python train.py --experts_per_token=4 --hidden_act="swiglu" --moe_layers=[2, 3, 4, 5, 6, 7, 8, 9, 10, 11, 12] --normalize_top_k=true --balance_loss=0.00101 --norm="rmsnorm" --norm_eps=1e-06 --learning_rate=0.0122 --beta1=0.9 --batch_tokens=131072 --train_tokens=514500000 --dataset="wikipedia_en"
Below are experts of layer 2 (counted from 0) of a mixture-of-experts language model. Rows are named router (the router's row for the expert), gate (a neuron's input weights, with its number), up (a neuron's input weights, with its number) and show model dimensions 0-95. Each number is 500 + 40 x the weight over its row's rms, rounded and kept within 0 to 999. Numbers have three digits each.
Before each expert's rows: "mostly gets" lists some tokens that are sent to it at least half of the time. This comes from a sample of Wikipedia text that the model never trained on.

# expert 5
mostly gets: "\n", " |", "|", " \"", "===", "=="
router:497478605443497488493448556522499479504453539474594509465453536547461439455476515419494471422501483429553530494462571466500522480491479430459530502517495439497553472514514492444502546491494469531468508570574461580539517534461401526515506468527536510487476506507482524508580489470467524508
gate16:500526506457520522515431536536455454478465556522496535444567539541531530474510556538481460443514552439530486488578490472491444504499520473560569457495462483512477495467484433539509523480496551549470519571443551491597501540489525594511496493512521558540526399497452443469527446517505493440
up16:481473554523512519543468492522521493535407456543524419525465551526467526449435552568525480449516482465519512488518505495478514471544510445535427512407543539420511478527444477418482465441506526563563478500444508540520497449486502566537408535500467538467539459496468508492486517499496577468
gate17:525506557580497482575449504506472490466498480546563490517520412463506467508489495464486477580504520526489519460427564558505542569441476491512504490515497487481428544483439456474503431446552520453454456519533530517501523497523510503493496546494537560508497558410514418436560488451474455572
up17:477505513540553525417529535503537529463509517489517430459563470568467505508475457503462514552571443491472478548490546503487543501508542534460462444504463423503520475474521535540518540481529497514482583478475523503441493430432512488572502484465496560427514518459397515476517483546441537398
gate18:586421506478497491426517552519481479469478572454528446540530513476571490553494528515519566504536486450547502528480517469551481558543468446584459495588475487533513550498491451499512516519528510433470460469472449511462507575474478473489442519574462459532490439514505440475562541523505524424
up18:471523477461450454480615471488517550487525559486512474482502512455513441488496552468488470564397571496534455570431513479481505443475451508563495439450438463482497488464534527438512553491480477527492488515508475457451470488504421439494450447529540451504538499435528506482485563474459480566

# expert 19
mostly gets: " and", " in", " to", " on", " as", " with"
router:601478602445518498464427508566488490515508528463517442481463492473521499486548468499513439485497462532491508491541492527511496428498457468439523453456449463511473504548572545442508459457542428482498558588541522608534549545524518498469456476500562519441511557495475499462523489507481532477
gate2:592481449483549571434514491510478532553485568479503462486461482540450432543485513529505532432485520453498427505488543511478459445408511535549522537542500583514521524527531528526500546518450511530491492483518524491536548430569534497566415509426471457510508519489491495571463435469508547510
up2:491503495526513534526529569506447533474433533434533493515512491415485464581497449490498453407520536507491520512437511494574382525467545422508501444509456518521473540562375538486509555463465468502515445531467476474493524526509494470527518558547462510503491540501539474459476496448520495454
gate3:510570567553516481494517520442494483448480539509517483520492458529522461479441445565485506493510558541522587440478484462510515491512504434481483494476492516483486535494480467455522493458551428514457501538563462602574532498477503547405512570555546531406493461567534532460522521544536458486
up3:518553461519514506572431534524560525447508519497443534455480495509506463562507464641537498492476553454502486449558473521460532545497493490540500514554493432491476545473577430472556562494549487518488437448478507479496535522530435570417551551517471530511495512512560502500503489440474481513
gate4:546576540542427506535505556499454512462563444509500482507422456500479461535514448449556470502497515511453464472456551456553479500484498486530543514539524453472511533468482492415499529466514440476590507554515497589537480662496502515477516515533531485532553541475514533528509473535497515477
up4:440509515514455560502497524522530517418509476498505555472484566465464549515534549532565497483557456483436506531477525499600476501452477474490465470470447532477498453492508520531455534467573468579503546536521529550419509549533513534497583521554491528557522516491567517570449570495539526435

# expert 22
mostly gets: "In", " O", " In", " sh", " A", "ag"
router:568467513509526504442457480461523485463449509516556466472448504462512472500595468485532475437582445475525550479494515568581533494529413476413537465469535433491494536542530504497574523447559460481494465474540434511466527569470496491438474516507546498482511453522451552481495480561510452502
gate22:529474541553429546456462501447518519457539512448522446517466521434467455458502479474577509511503499498573520448572434527509531451514441560484522479466487438461465506559500497520471411490465520517537473570502508497519535589534499532474468515559446487564496467482598546490480445535447502520
up22:511566460471482452497443509504557533429520522549473449505525517467530464552515563544545469503498514457580481528473467471494498478430445527508422548484534469437516531467468562458589491489498485487397501462493450467483505478454540538531560591521544487496469517444466435473522501435538532499
gate23:540502502507524578462518460528499499538522429477561445483441455437534355522497525465524542446506453530517490508494537565504496452536473498438519492479458439567543527509571444453532519500489493583494452455456514529427506429524496532438480474460501536500503475482469523451523500512433495518
up23:466509529428536559445482476537547457529493476538511426448509522500447432550474512427478506575540425515455533516499530539496448456562484484480495541459450537497499474437490453448457545466489503539536436482482589528457551489517471496550489512452510535467566413522477431472497488433481481484
gate24:477471510471527575454492481491558516440469529548523471438408550463439505540493495462517575526508536450517511456483502529523467479593424523513554503551519492512539537571442445524540516439477498491489563567489472563504542553511535531459505475502487496585511449485500587472505540566476482503
up24:470575456565546492525540481540535446461453476452506551529489457461467551521485494480512447553437509517480485547460469569516558503506455440532505515501505519423578451441557520471492497485530462544500494467531522489515466560550500490564506443471586540508523538438559570440466440468527542510

# expert 7
mostly gets: "\n", "==", "===", " (", ").", " New"
router:483494565491491530471447513548501460496479512489582537422541532608510455486564523547529470481516495468524484482492527524555486466468465449426537537504497448480572512513526556477506478523556507557531494457650481517456504473407463477448493477497528508483542494509473496484597497533477509493
gate5:598481490518542494463547528505487544511448521519481489393507486502575502500559472485502463534562510444549512413442521505495466505516505448479539546492443453473468484527531519512514444490526507442457470436525520484495580508579435514507486543505506540484554495508551387470527471411468531495
up5:475457469502531479501431528483484432536488502457527528523567521482497523505486539439510479500470497592455479561438454499496457487513515519537481583507481505518495550498499396517460491536481556553484557546558525435454536571429518551488495466468528538610469506498457537537450492551477536568
gate6:511498498509522506508493484528622486431433455517504514451613528512473467530540487542526445570502500432497492527559509496471478475524507463472461515462418490506555459513468575541512528483523479437559442461592452488587450492487484465490505520571465522532560476474495561498516530497483468483
up6:490505508507522490459532542463420515515517432467457481503499542571554532530433503405513518455475538411481475530505549489542444509474565535528496486555457472578518499412491489495492455489455498434419427491478454518512453529546531498467497505459541560479452511530551414462487461474474534522
gate7:548530523462457563417477461481509367545516475547564513481514485533552509506531518494484522488535456532523484502509554548486511500494468482478479491462567467519519499481532549518509507547475572495500449454532465479453461467440554420457451534474505509530579558453420449449570492462473501561
up7:438450466505482418543553470540445471529498555418473458437510543449486541474468480511444555480538527445474523489529545464516558531506460530500488499499480479469450474495488458486484498389488508515545583565491485486564455481537482530557526473547498518491471509545585550520464560492541476415

# expert 18
mostly gets: " the", " The", " a", " d", " c", "The"
router:502462537514497507473433516521451462545461489469536457482484540519545482418518530452516455477492516499508490454570517558542481510422375469478534453522490509488473433581546549476569540496494481498493557484530538520577445523476484454526455531522467413436443524508464522467578481533484521514
gate38:476507574469568478530513468555490468584500512503514525497463527502534499480632448484528510488497538498525469419549518510506546451534551502544503397504489612547483540483567526464546507498511473510557521553532520520529469509456480481533485515529489485439499541481533551502574538462416461482
up38:558490421474486497473509573504531574468592511503503527489488559556445513475445520502545486519492461540547506554483535464512477516455473532541511519451535473509516508594466489502472481509495513439514471460478511487522494389563601521489460494411531458555494411473469425535480506499519528530
gate39:613489565466504549471469570521464481518560530539467531501515542481429521518480552474526487509533498517582457491505467558446525546548451444442539445516468541460467475428544424403508493464501533481518598560464507490556456469507484548496532489522459487482466468528491503447491492506489471467
up39:468356515474506542528462445489474421489487512413522438577517572494484504493508546509536562503489480488529430489468530496544484522565408531424509536574482444531524458553493498516535514518479515470473486517541524573520580507522454492476554486491475465494467490503508488550477534484460517447
gate40:481480530492531566491465533522485541519457475525538568483428516508508558532506532528462536499478447472560458525524555510551511506489446494568527465538425520535469435482448536468503570499468433545460523475507439551418459471466488451545452487589435546461455568427537492463492524520531483513
up40:524498439497545431477521462497520517477505500431452457430527459470493431478522523427511500510412550445538441553513597557468465505622541473513472498439563500540563547418507490511449490494491463460503431481563511538525496549513458484475504478480489460459483517463492501482501486507556487524

# expert 0
mostly gets: "ton", "son", " York", "oth", "ery", "ill"
router:508490486461540568506446513550533501500533505511543503462512583536599496528515459522506492530448404516550556441515523525473511538483450469507477495517494522479542491467487583460477440489564511618478475545513468500525492541442541464447413527533552475473469521555482489547509471520423562511
gate13:514499417485525509455489474538558527529467487518476516474506583481524466436504541458505440546432594526544564516491505529514484481491510543527552453485489590536482462482488517480513530533459512551428580507447459543482549512568510484509575594504521532494559530517501476499588427478485527518
up13:544513461433596486497493423556390444513454428498465455451456516464509470511477521510434500504533482514492524589509558541536507505488449505559499520444482510529481436480465478521538432517456477504542474466539519509510512394446469549552551532545453434507502489489449494494469492462486514532
gate14:493588453459492587473443493501504538454513515539502517467557486500527535452524557407519491419472483535419528426463575613492468538413515547523572467524479498501531492507513550512537466504480522517485465437518491529454514506471474556558496548505454480429487493464501489468523513483465540504
up14:510505497509555534542492508495467565473463536476483545511514511544543472414465529465495530556515570477522513546526551506486480477438450545484490471532537519404430545545543470486498523442538558608550514552475477495445434448410490485536471493464533525546436533443489519504525522433469470516
gate15:550523529524490512509491464522496484465440517474522505524481511462470431557491455450470459512541458521566539475485581535453579483519500433455490568528457522492461490525467590440527476491507516577570476537492554460572519525561524494593419493474480451482594510516442509518495489502463461491
up15:438437514480505569441469534496524466539445466535506552473433462531477473528489477486507472544485529489518508511520514513383433504464456513484508503502476546501491507470552556546532508501523533547514434423616437462535511448498533488529464489450519569434544523508478534527484528505472392543

# expert 23
mostly gets: ".", " and", " was", "'", " is", " with"
router:534500576448531540515508506477453418500547601444511476453495512479548444430569504501472452528482422541516461526482507488512435451495499452481525540453477495507497460499497571496499448459551519518494527584570524535559521531472452508449525550499529504486474564531444528400503470552486535494
gate5:532542498473460494535501462541433442479490576506491427516519473436462507541479509610487501521503450566501502441516463522488640518483520512490532477517549506451531446491507500448479469515538500552453432456497529454559529492477515464453439443534510568509496495482565503501542426505497476434
up5:510491528486550590515514570507444471483598467516510489521535518504473537526492490526471528514479572500475532471474449535571518480555565459428471517504488508560462491536465555474541592515524456471477461456518465458426476488504485438500540430546559475475566423550475568498542503480447504476
gate6:558487480526548524466468554499452535601526556488489548481532517531463444509504539490534464540568541519511525522547513537537501422491498525527510517468462455435529476518446461480588527470431605463443516486558472515479478533537481483475574514528506574510395530500494544498507522546472519448
up6:500501526502481510425523468561488466551474493474568440495445488442522561553501478490444507471472463522442503458446526489469463484499507589463503459483505510532429514496530459465490544526537534489431438452458484467489393438466560486462429537458470586540489531480554523460553506483518477566
gate7:498540511455463566438584496529551484438497440503475530470536501518552451477517458455506498507493452544549542501516558495522470489468499457496460470501477485451472496445483491439413526485445540430504452459507485538491465435470378494490451536484479494558465505566402429495492441493483471498
up7:487395504518561478497529507503443496540486516443487477478459518481483498552528484475525450472443572481550493514484471520527556540567502483492509424498500485425509502492484503531523494507456479558525510480478492465505552488629427425545591563421557480516545462492455511570497563499494473499

# expert 1
mostly gets: " M", " B", " C", " P", "S", " m"
router:490469496500530530460490535526467528469447591508506415501467512515597453439482557530476510537473401479569526476469531552549533514481502466473556545523451468500512486498492488435499483468490425473528499507538493528517451574527453523410502513587524519478526536511511545480597476547472518561
gate5:485503475496502544427479451470500501483491452543492452438456532497526457454502596472526549516450464519513457485473424533542565464410409506527474482455507565520493501513553531473548550499429466489502509567537488446564541566564449525450502570545508504491441481524472485462506475535462514539
up5:451517517536502503481514529588493515575531479475510437499539464499513490527489450546509472462533498458525541443538526468462466501527502533472508520627501443454510477527562498524499569428465481519560479552463516503461448536543569472542430570564522487555570537551470542548458523442471501498
gate6:544422424505506511458498523532425478561501543448576582548486522517513496465491530540526475567492527478561480480461530538546457474506501490531509464449556486451521488482568472467551418494462499461517466552523517546424467522457499539444446544564500541517485433450500596521507477502482529473
up6:476478441497402502480509509527536501537457509549469556501541439474499554515487497413442506440534522599473510479433530529494532474511481497489501472480453572453514498506515477470482520444473464543430430556530471493475444511469424555511407514456516524497483431483457561470460520445531557525
gate7:551568502531467523527485551488542520495505589542497502492541480565477525531484512495540480570496448492507519528521514552462460454516485435435506454518545477545488540478470480573512489472536488461471541538473508474517503423577396451368411488497502535564501530498497483495553505467458480546
up7:561471441482507511494421523510551561498424525553499501449550532486580469516501582488514452601457479496518490428445552502439490446510518535467481504528558482523522476493535533491541501527554459539496565477439456493450549533512480464468495406550528445507535551528502435446495510462478499493

# expert 14
mostly gets: " con", "son", "ev", "man", " prov", "av"
router:512438487479559541489457566560466455459458534451537524434498438490466477423565528490487494473517502515547578483523593476514452487441469483410499484489487470497573470441465538504500455459502492489417462499498416498522502493497509431485497472523587508492396534446527509510504515482489493529
gate5:495424503476536548478534497533473494515514541443462485470457561496520530474418534466552580515520448597560568543488558503481439454535493516539478521499408553482478554533478535492456440484451494507463502461485441444451483530454498536515532522484466465486475548453487498522550417520477454568
up5:526457480432513562567501537537538502517516469556525518536519471526527455513492525488495458551558570528517469502553478550529439467470451520549492583523529514493561485564502517459539553499430528448574552544472506498559470498482487443521442509544509414456509457482485430543466539563533539432
gate6:536495472499498496530453541565426549479531476498505525516544515494507514519568475557368435466563491482527490505515554488525487529536484473495542480532539508451475564449470586541497466488563481479468503491478573526482398490501543450469476491499475439496424500460562561468529457491529528573
up6:542526484545505527485514537498467556506516548459567456522460514527459529469458422489512503478539566408487533483509510532477468496466532465506551520488510523514554468553457531529475502483468509506546418424495521428434450482531523556502507556401485502501495473443465511574564503551566449590
gate7:503597461471531458492490576492507431488484516472469487498463514534530485449514506466503538442460506532503563610444452449447522485453467489473568503465478517517552485490509592550519444492519523494521480491516492553442516495563532526533498464554591412448471453440467501485532483517516519573
up7:595464451491482510542569477484484431518490463488473462504452519573476524522475504470532479561488471549518509513489529538435528489511420500509533522513528413458555540464563506516489572532531516521474530528573542430463469509475431532447407432531486457511532502538592458492509520549499498539

# expert 9
mostly gets: " M", " B", " P", " C", " N", " S"
router:514455519545479544546423470517484502497409540460564487538430482524517431472463549448482523475551488472492542484468523560533429470461526486514536484481493499525473463510534578491519500470512457519509529503544432558545433531503450497445528502458550517496530571542489568464559401532467501578
gate53:524502515500464535563538473523452512491506531475575437500436494453530492498537492481572502474513499498459479524520448496462505455461483556472532477507521476515490502485557553539507477536450507489500595564536442472532542609507474450423483490410391451534545455481468537473553538508498575529
up53:516493529497525433505471459476470466447599469505501521484465559508465488506491479471487489580529505554533492479522492488585516526505519498503457444534482457496489527480447458476513502470554474490531415436447542438539515568524570612513484481547523461546457585452506478550548476492596479504
gate54:476431566478472509533490395502478465529503564477426405502461548500492523529483433459486480416539488480533465462516540559526454518483550470401493500460565555522530487523452501491595500505482446473488533436485544487540467476463496491474479497516558480486518551480472492517581466456442502508
up54:505509472499538522472466493466545500530448537468476485476483484539498491539572470514402541449512536528481501425489558573523451537525457483402528472461535483555452494504522537506534464519586511529499483423483500459499577470461486561489540495447505459473609521517523459533545566449471535556
gate55:452505571501490489478430509472469505567522513548490439463552500537478474501441512469541500535438539454501452537482508594540527462555485536570471408408554480514452512437536427485521443555519528477510443482514508529519554465570537476496495470471537442513501469523533514536558432465476508499
up55:450456571468484496449535458479518535517530455453455489482418555464489500477485439547543475566484540578516541556473544460530546544530545533540533529571488453562514522513538493475474528452446486567497507439491571482503438500460498488503452524505375533515516507499515553436510532447491458498

# expert 12
mostly gets: "6", "5", "0", "9", "2", "8"
router:464516547467496538536413463554511436448486494534605473448488504542530511494479518520505488432493488518550486460483477491598491408495423416495581471496493508503492517513550555469489525474492529473446491543463529492563444622513535470480457509535501544512511504498469560481480433488483485495
gate16:554520515488406435446435524493481407503420519485502482524477427531527471539567460570481479512471455584536550477459511509503522486477514493483476462547521497518461451545453440455457518479619507463498477496545485525519499467475499439479522517574522546529526525493488564477460524474468532429
up16:548435542573471471570503415538486461464475483510474460489460491541469508488457512452527436475490557466441487512518502511465528483507463444550514590470437404480550530521508476467521494458413513504488530563519428438521494521534449495491555482521466434519477483410532457517527453517470508451
gate17:515494561434524491595447554565559492502575531507436413524479500527534494494487534522490528489428514508436491510497505490532549458448460390480519493447483513476551449518509515504419475459510515545471525514539533463437470590471516465468485611506541466531495468479496532511490506525487449489
up17:468535436471445519527518496464569513497502456422502580530508466503422547560505656494472472498562392520531525506478532458477480505558524510542461473512441498498530503544509524477543551472504517500513508446482548527571556484464497541464443464486504513495569553531529498470502535502553503506
gate18:537534534511422552472455547467542551519532503407480499550544570472491515518492505479535477452477441512532537501479448564528572509480576454575472526473494446405496520465527527444531469474418490478521499462507462544486439431541519567514437521486526471530460554448475506525499505513553536488
up18:567554568480521486500506475461526494524470479475429576543476532484491513477533417532514560497522514423489538446496519528428456499540519513484426525477459531522433522486523424434487473528549535496486453477524510443536509591534511492473558483483463557537504529589446439534551555455467514497

# expert 3
mostly gets: "°", "ings", "les", "ations", " team", "ics"
router:482510562453500490463492512585480469516482565532558439434472545543517470489501485468505474504586511529591521434577456543479507548476468442534549473565447467503496515530497468517490482504497482574515514540515485546559489533468505542519451596534518494443521489510449541530505421542506507596
gate2:446489522411471566475462488494572497482573592495493475439501521594517518560471499435508473465517461533494554476511525444433501482499458519522569499516442539495437494550521484483545448530532512525524497508482492471471489538409498496484448575477475454451503482543544521598524478450507555507
up2:508510528449485498437507482510479493471491432488503497464519522531433497490512510474501493473416487478544480503581460502455485474481477562542526447526460543549487576578507455506489505492531511492403515478478459508405390536564493549475521535533466498501472506608513523477529387557511509501
gate3:540484487542495447438502478503519543485479503525509411461509552503491451481538526492534574559497525531483529449436534501501500520522546504497451457508483544491513539508446481379579528518533486457548456484503481508476493560474498468430571525567549511551587477429440524570503427507452480507
up3:492524576480457457448489515550543503498497524573485498536476478469419440495514467500526518536475478455451453515468425566455581535466456467499488505454546482498434501508520468574493475474549583551495503488509469481573474522504495477498456433495488485472543526537475495446391471543477565415
gate4:519582475472551509488511540490489519501452579456577453529530492515571480536511528532519467520584467481473488424532456479519542497593533426511529420506437481507451495588455522456470440550541441514561494504490489515507550512491450537533446547490467450514530548530490479471440446479486481499
up4:441502496486547471549554487520522584539490556474606457515483512501500460409482532487523500512566452489493506502527501527453505523525531486447452475483523548522559484518478472443475494556466446532525541547424532492517535480550488514425491465565628471503525476549528473472415524560515515520

# expert 15
mostly gets: " not", "ound", " part", " cont", " year", "act"
router:526487564565493484508493510541496535500457556505567507444429453543529549484514487466444431470558476492523506485546529517507524500472487508456508482403478511509562494518533543452547504473476478511450471643548427490532412521478509503538490525467553435421484492514468553501481520515488482577
gate14:528518504411519437526511460548516454555483536458587560541469569500538537452524459487436518483426495448478476483503557462499472461567454442521512523484438488491480473477533494563503524556525512575426454459439512478459520495483468473516510472494470531472509495524457533453413461484412525543
up14:487565508519542486488401471522484458530504482504468524465455531515450448448482591506493544466524533469543551449484551473527521443501492522479483506499463499516443599531576467595455497428563557477458487421465453489508457492525512542531547466526503478460504565517447512571549468458500518498
gate15:507499528492543498513494520462484513530536482466587549457484492524462508479570514550455477467551500518531500435447533519562435456499601504566467467517434461505502509513588523405578493489545438494506497529442441548456502506448550561498430505473499572429501484495487493489473465443526510500
up15:510468580540517508538495541414499455559426526431479495526480550432562541519527483483451519542510493512541474515523483462529480539551505488499472499589474441484549472529479499509579453475570434534505497396440471453547464512512504517506504499477540526440545498513525532547557518483469443583
gate16:574443417502505479458584468483534469530509525474445506485524539535502459461525523497445504438440530516512507472473462539548572461476503486429596493438514618516535553506549502455483459478523550455492499490502429485572464477540535488524490525466545490488510534556481486481561537443463525536
up16:487482522507562489465536489528522557538588493514463597526494495446539513512499508481501520475492439443561531488468458508512484394478473545522504439505479566366555437454496456520512534448500460556474561510493537453513525443541511463475519536530525538488460506489478485504511561516425531561

# expert 10
mostly gets: " to", " that", " it", " which", " with", " not"
router:474480604515550477492473495538473505484475579455537522397474518554521427516509480504503426453482457585501508503550540494518498414492500458502479430425465497487542532520492477480510500465523435531468495586491532576519523555505496428484514558510536532515483597537465509450488472505460503475
gate13:499483566454568556509566534523452506511448466531472524487539500496515549497462518469503516493494542472482423411499465466522397516445536488498448513542469440475510517545536444427515560464530417531503491531530509519530469547477584543523525414469547435513453551520552496450536514521494461513
up13:490466466519483452515547511558487430496498469538515513563541546497455521480530512513480475557499443463569508484533503533573485512511477460503439443554454463544512514437513479452506451546501442559472535463540438480417449493521609529572477496477510576526526477540572555524431477506484518547
gate14:525466516536581550482455512486503585552565500457499496497491533406468474474515467481515539528549479450483483509575484504519435557534489579537465506504492464499581519510510503565466478506557445498528508474506513518543514469517506557402453490486568498536451544425483451551526535502419547553
up14:521490527476436436480586558570520514485436562495434527460507561493503533476464544545453500440496499490477470484511501496484520469499488489474544453427490474575486600472495476442619556402526523482449488487499480486513504502494439521585510482509489537504554489511508446529511528517495423474
gate15:527525473590478550487500454510528409486486502499514491502497475571542542560491419555475515510485491579617537484545535547507440457528509522465448439526557566551474463523489451525518449524489509474454534551448552557506441488485508528473523531560523523463503545558523503557511532504520466448
up15:514487484433537526436550573518489460511475512483464505482432464533527436491426474519527518601505447480500444469531536500489548529474529486519488537554454492529478445452455486516508571455442467482521557476414437426548444481560455546462528475470479503508517463498554588442485494452499486512

# expert 21
mostly gets: "th", "c", "oc", "ign", " dec", "ism"
router:522518522483571568536522523507481437488418487498596502477529502556528478503558613453510507462513460522465512472537545470508465438506473489500472427479446484399485491482504471456524406490471478461461515475511492525551463519445444498481420543587521456535468539506461543540535482496498528502
gate5:516564488444552508446459556482484523553480514525516539530524436535484540494504487487469545497485490539529546441608494542497509509400530467492547511547512537536560510449493527499504431558501532488413479505497482559461467467475506491483477447526565421481567545477530512529544506556539487609
up5:463531505496438442478474489497475602473502432449519492502486478473509458509472493520467530460526523441560511577513504507517469515420584544555496482502503539551481493546564491530541495496495411470555497387522400517498496481546513517510456405555539512456476507499495525539471459486477534561
gate6:509442516463569521486544499437480499489521534492541520468491499509502482514555518543545460492524518428506511487508540428578466510477439474480470422446487485478534411410435476475555413500500492521462502507555548491499520498564412522471509550487534544552439568518510535499455455498563482432
up6:469537566480528587481529478490433530544545429504432529497547501487548482492488520489507527478471537472462520533561519497583488432417481466501560444464556519525507477473525458530563489550504515549450543504489572516476460514533430470463529532452475484503542478473563526516468542468409587487
gate7:478496521531528582454526490495467546452547508428463520479462478503432466515512415490466501504509499557463572457433555528523493448467446493460551444520521500468569490546478465502537398486469509467431446491479582489566422506466500510506480558513434540561546537501539503552510492494501503542
up7:529551502531455411438526518532519511411478486500487501477480519489466447480494507577510485491522538438558446539512471508558525532463493554497499573553521456505517535430575487473492592530544546483515487486512470516481568505514604543497518415482460518473522518426513499455509543510451582475

# expert 11
mostly gets: " The", "The", " an", " I", " he", " E"
router:504502506558488559518466502550484476504434597499534487508460558552481502530538508405446455429542512496527481535478505508499519567440430447420519437467530486460477461468552551433574500442533439507442488520517515551537481492491439527461508527486486518579510563517498562476491486538540500505
gate17:497519463506559519500429491612435509488455518486511498419499574448515496523464476489480455532475514474466550488494480454511519511562482490399516478434445454540478422472540493465498487531523525512526411516509531533504547490455433515597517513428480476505484519455532602538461490500539495506
up17:563517493478526634483543498433520510474507587450495539568530475580484553453511545546471543539549486523569460461564521470559493501460519464479485561491517438539503521517467516492483507488486456527524498447490483433501501485564536516533546497531472514448552531526528445513496480461563521596
gate18:482460477513500526510484468575537564443490487511535548421514505540541496582474508439451551484417484563502507532486480507471585556397412555534491442542443537508477458520519502500550444509545498478504518551505577533540525509440431549472449468487511474510505537515512500540472474442497507492
up18:552515498456417518559544554494432521522475550522486465534490548479477434463539499518509450470504591507477513506516488418424477504535518511524539540518468519469546567503518373445500427517462498523546514519501458512486437473504459544501507560492492491532484511534510526537520550453381515536
gate19:493433496461512481436537467513449443520432516518532548456422577491548423506417515506499477455556499554432532422475535487461418570477449445489492501442472473487496508583472548489543458500500467512554532576446530487521490437526461505454468515495519533536500480490489463509502503514501500574
up19:457549459525484474486552449529506566537463501544568483533554444425534497551514503513500544497536436599521460531472568495567549519505473465463496514433596501477468564451485534501527499527518521558524501492463545444474518468541475556469445481453433520510519485486417486497489436499538447463

# expert 13
mostly gets: " |", "|", ";", " –", " /", " —"
router:536514572407485516488436540578560507496516561500555497380492497492479451515481487460506467504520475448564532471437498472526552522504487462490493488506472477490528413471516510481527507440462477514489549550618475584552515532503440498484470514492529528523453513500517588473556463529477537499
gate16:480416526499511524483468420544494512453460583535538510522530544530454485531474548492491522520534561492560486516428460429518527441601475459548471506474384473453476447528442550452557514473522459546458518522520495450536547521532503466482482479519516467509543477523491435508548478536557487542
up16:457493443488501466477556468472529523467533545495497431454513443488473477499491499463524462473427448576534610475488519477508463427499506475486491473567536489470525500469461535591477433497521473439488526491536482465530487482508470507433460491466505539517515528618564458477537534491478524616
gate17:458534491493483544370421508481441492575439509482573495492490497425551496544460444509475564536454515500537515516480512478524489522457508449480548555515552519471423516465561495459600459498472451479517542479538528540502514541451464441533436477445493515531503464462502508494550473514521504565
up17:530526463505493481471522523507503495552482486540467617470470512588483467467496480463481517460559485527459489512483483462516537503517421569472428499494520435537502572539545439531483456504576494582511453482548544500524494476515527574529493513512442469478488545585542555558427554562510522499
gate18:488463502500509532488485446523509582442477581499530490493503477490479503568546506527504515536454453494478560564499479510481566615470499535597482536503492461530487500471444484521493460481496475521534549568527496464542480470552442489368511521516528419496552467563504520504561530524518569483
up18:496522544559489456506503498461545536496504531471453531503502589472459534518465552487536493543387534451458464454425548521532472486484515473572530509503539467429470514501501474484553524509501492524458558553534486475557483559465443490528601508494442495548504560602538469577534516483486520520

# expert 17
mostly gets: " States", " State", " John", " City", " Br", "ale"
router:523487493478499507465479567606512517418489530485486534466447567534508484480513515478499533468525509532570561531431594501573461429426493455501538560518489463470539464571500529502519442489567523532464552500496531521483537481517520522478425531495545510523449505491476543429504509504435584536
gate13:494427506483517501501456497494539527441526524474521520494503538456526528483493531510559452475578498489498489490515503581505477518455562450518443523513454538542509525576534488535500495429523552528412463525496501530465495476508545579541428496503537500525476487357426559427515499502445575507
up13:576511451528551529535468484533442498475509515495532587568547561485463493475415546475546518465474485541523502466506498473448359486468535508515447501527505522533483495508526506496495471410482524518468469516523439472473449480480544467577461576576578512505491513471504556475558503457496536510
gate14:453505495531519518537468492483427491475485535521569554512543530553557495477557521433484470546532579552537511493495533496484516536470499586495596457508526481448567437542461519517474457501517496538465537453485483580529562513467531499546532528499515547425487511492517483616498576532514527560
up14:524518547507458485484431519454492579518512531508469517463501508471466438517470548574495490438490452371561533468524485528417442440499617552552497492487479503482465444451494495508534518570527474495447520507514519530475543500524493440386526497462475457501514505483499462528466517453493486530
gate15:518500517443460527563461555526538574504513545466523523547480490504497559528569500556520543523493469502573479579426618532457426464522532467529547536559546485456512532463506543453517523450555473519481432467501462557491527477567524501500548470513577453524486487531556513506483467516523502454
up15:487582566544481569511429514451535555479527559496522488504532501497491549588469504528536527562478460464473419514431453561506551534515462519498505495513495531449549538508455449529511440447432506503419531464506481477563505490528469481515490572510468530484558469476543521593469460434489480488

# expert 20
mostly gets: " University", "ics", " State", " team", " American", " City"
router:470531529431499561497456508573567497463503551487500511370511556647508504443491477508495467462518442561525504502528518465516463500422436458466502528429463483489544522523476505507514441496496513477467475517560516511547560477491538456486434533523529505466458508558449512499522506484449539480
gate22:567538587435514610518508549547532535443518565480426490489515498460520429446512482485546530459493491426540531520519519505458549537462464425426481488417460491529494550456442512474504499465554510551447455522521510504520584511546484518467513468546464520443491490473485523461495517550492526521
up22:505501519472585594508490427453476499482505484557444569519451479536513487521448472482497505584504484493462596518463544510477460499488458483521525381509484532493551424524521473552498484471578498467528559517517507464532476515435541469498455468525433507497453534496489580465529466499535457436
gate23:533528477513500597507497525545551448532493529549519513518524479510536416500516514489507444479560460526471530542486453537481487537485538471427519466404468476462556474438463531504468453541530477492501547438523491546442454528471597458501503586535484503510526460511470524616511533560498493559
up23:455507577488493563464506568476503457506504430522517506448488494550496462461521464459477517511435493562508465538585499472523524484477497493476501481504524505390522607484527446524531562540493495480452511512514522444477530518445544422470464539503413599466535476462515517461493494544581481473
gate24:518448536486503512541422543579530508532603466563556458437526546515482569480483487474559462469539480443431502447535487452537457539529489521476495529438477494455477513463582508483465491466478447419473505501567504560477550505483471483498467560469504528447468522527499447443458566495542499512
up24:484573498468472539489577469465468465491478552504556483464398531583505496536535444555403482477497564534528533525531456473493506540449483518546477472486427522507553521458499483543503507484471491528546493467473510484485387512527591540476448441530459524568454520511451523517545510527486535471